From a checkpoint of a small mixture-of-experts model trained on Wikipedia.
Size: 12 layers, width 768.
Below are experts of layer 9 (counted from 0) of a mixture-of-experts language model. Rows are named router (the router's row for the expert), gate (a neuron's input weights, with its number), up (a neuron's input weights, with its number) and show model dimensions 672-767. Each number is 128 + 24 x the weight over its row's rms, rounded and kept within 0 to 255. Numbers have three digits each.
After each expert's rows: "gets" lists some tokens that make up at least twice as much of what it gets as of all text. This comes from a sample of Wikipedia text that the model never trained on. Tokens count by the router's weight.

# expert 13
router:108145132130167117101135141101098114135105087144079105114121139145109119171102182113120169127171106139095083157119151096124130146083140135146108133123125150148109138121176142135124172095111160103154147133099135111170100153138117134151133109149133161114106155083124122107147121103105139106
gate0:076110102128155124128131134138104145131155112127093142134179137168138101123081079132110139122155143110182101108136124177126122142116129125108120117099102154136102122126128121107106096121144089121108151118093138128094106075107133185107149089161109135142098122111151124157155149129109115136
up0:093131112116111100154141154097147155157108093095138138136083119104121116141147121129091149096115132121165141152126139118161113145121100149130098114160155114133143147103114100124124130139134085116145093116139129103148121144156119119169149149115171136085143131187116123136105106111162118121
gets: ".", "%", "\n\n", " km", "°", "  "

# expert 50
router:099139145096078103147089146098103145135170167106134145168147089112102067118091153137151119106158193132147135117107122076132127099136147131168133119148147133162139086126117125131153108110166122125135158147120065151143137130137091122125126106130069162120144119137111170130095128097129097077
gate0:132129130136107125111123159121125129154113111136152142129129168134130183120141130133137176136148108119142105100146139131150159138163117125110157132118140158156163137112147112131139114111117158065122126153117132133145059077125151126121153147168148122118102128109149173151131140153101090199
up0:115137141122098082124125072103150131129164135127113167117128114163135132137115155140145172125085095154124171125131119122180129127166102120109131140126112144109156092123156143129143121163140106074126183143144096132164113165139104133138120080150153122160105119117132186072137173085140110150
gets: " |", "|", "i", " ", "us", "e"

# expert 25
router:071134102144144160109128164117134114107121129069103124140112111141148128104124113131121143149136174150130122103131095140154091112155108123133129106112114096117144169111156110098105129078093115082135140108114107140110150144157098116145088112131167148122157131143115141147130110152078092154
gate0:134091147123076123128136113119155124073119133085134126146161128117127152125127173110101144104093143129145108067117164089119145173138124129128126122167143142107144165116094124104098106104115121126140180094147118093135070192136141142128126116145172125122134148078106122099149143132118123123
up0:125153132107150113092117101144089094168146185146198147159104095152203113118140086162111118139142126146112137146122120142116119075095141105114126130126096138146125109157157111134145169154137141131140101170119127156126116074086169149145108118109147148133172132139116119171117181138115109150
gets: ",", "=", "\n\n", " |", " (", "-"

# expert 16
router:113128152141097157107143109112123124150078136121128137113196128120120145090088146110128123156126115154162134130128151115133173107124150114131155143159088143130104147104113148157188101131115136094137123106125117115135144154107172127153135138136127151152130105153143108179144102108093080132
gate0:112139140077163112142087144145150086121100110106160109121105127148136143161138133103100157102125090164134136098140160127176152114124078114115098156112147187124120081143133120117149122157145142180123115110098132134109136152130167144121111150146128123174149156147072172172160120134150138105
up0:119147125145095120123113133134159091107116134117122123094131148128116084104147100125150157138109173170151172104128106086140126089125150099130144171110130122109168141120141120126129141097124071158141169153133129171102142112136118128160125145119112157140126114175076116118122115155093123153
gets: "ed", "s", "ing", "d", " used", " have"

# expert 60
router:129116143127096104128121143136167126098108099121140104108099164165190094130117105115123137123162136099158154120084142123113186148144087103086138158152089114134129126126149116168130104111109133093128129133125170112090092119107127130128136129073112129108137158148163101158122140120175114141
gate0:118174132114110130092144126092110104153096111093129125128151091123153116182095111137131145121113151202126133122124118095141138138145142155140152104127102122144117122139093159107077126100105068107126125108134118162095129114128090135091124114095149094141147155125118138176125112104141130119
up0:140091175096109115108098138106117126156185114104124141124177114145113091110165122112125084169118159183150151119132116143121173137096151112137145151154119151112154138144121137156109136120133118132123116128136133160173184133116115104136128119087141157140163124119166112080167126096128118149
gets: " as", " was", " is", " to", " were", " be"

# expert 38
router:138124106142175116095099182159120132132115109098077131077162122103146140145137123160085094096138100135150141113125104104095120135152116127141137121148112140142111075108132126121163087126082125104182117124157143103119098112130164145155184127128103183136146097093156108118095088088087167155
gate0:149133107173145106139150146162090112099136118164131120130081116136129134128101143075149158138118119107142114114125116136136080155148098134146143124090125143115110125137154190092101083119157128134148140086159126162077152143120115122171115113132115152131144163132189121132086121077081098087
up0:132118100146151079119152108137154103102166105110138102126108139129120152165107168094154121100127128089107153148132102097124128128107156159129152116097085115079168148118122134108153126130126119130136140140133182167123097159128129099170103146130102126119135124094181076143136102119144126120
gets: ".", " |", " 0", " 1", "=", "–"

# expert 40
router:120149104168153143097146138119137107133120117173082163114151170123136119150115096087140093137115161148122156124086172100137118172116111178110143151108106142127146172143139102162207133141100138062149154130153127149121119112140125122106148163087132120125167132167110104115177120122132108131
gate0:125105115136084137131111116125133138153177144182132104157122116128161138120148109132104150123128120118095137087126113131125163142093148119096148133132097062111110132160147107139128144160141165105105090146117120145156139108096113120113121139134144124124137145176124108102097142130123086121
up0:077135196113103131168110154110131144165111142132174150124153118173129064127150141128116086103129127127076118097133130118093130168136136095131146135126128148120128110164132103124117132115081128154091130094128125175115130125130122157104161110130108143122147143155152114112122125121165150113
gets: ".", "\n\n", ",", "=", " In", " The"

# expert 4
router:140138155093131140134102128116083068128150125113151137146104165130154134143164121117131116118120130127136126118180131149107140195103114140116140097179142100147108167113118148085131183160152140101153102114112122127160105171085136158113148144128132089146116117144133157129126126092093061146
gate0:139086171132149178124118133127111142129101093150133139116153082086166142114125145118127092104129126130150109176145119177056156165162163144124124116152143125141095122125123171129130127096107159122145137103092135114101137152113133180127148123152088102147117157177160150067131117130157147128
up0:149115162149123145176123138111085120135152086115141097122129122099138104133137159136132127090119147137166140136099105119099153164162157118145130111156146115142122133113117117144139139088107144105145086165109102091112144104073141131117152123147096109112131111134152126099114148119145137122
gets: ")", " |", "|", "}", "_", " 0"

# expert 2
router:154137156127099111134127125181109115141125142105123104130141131130160101102071118110099084138153100105088116151106148169161149140105157116155120144167125136123142125120123103148119138087138144124129139118129172111096156173117128124152140082109100149158150156101152120128191123148103137116
gate0:130101133148132130116122130084131113132115147161135150131155090174084108113141128112134142119141126135123080087109145127116112085144118199129120139106143104138141158097188095063125119167111149142130134150172157103094126172090141089146148138146140166148109122090188141128119091113139160122
up0:116170112135137115170103173102146166110151113069116122100155121133136128141115165137118081114122202149108132108131138120134137127134100067118119139122122145116133128140157110138109131136134123124137091118127126097123114066101105149138152124150138131114133111178111155106117151123138124166
gets: " is", " was", " are", " which", " were", " it"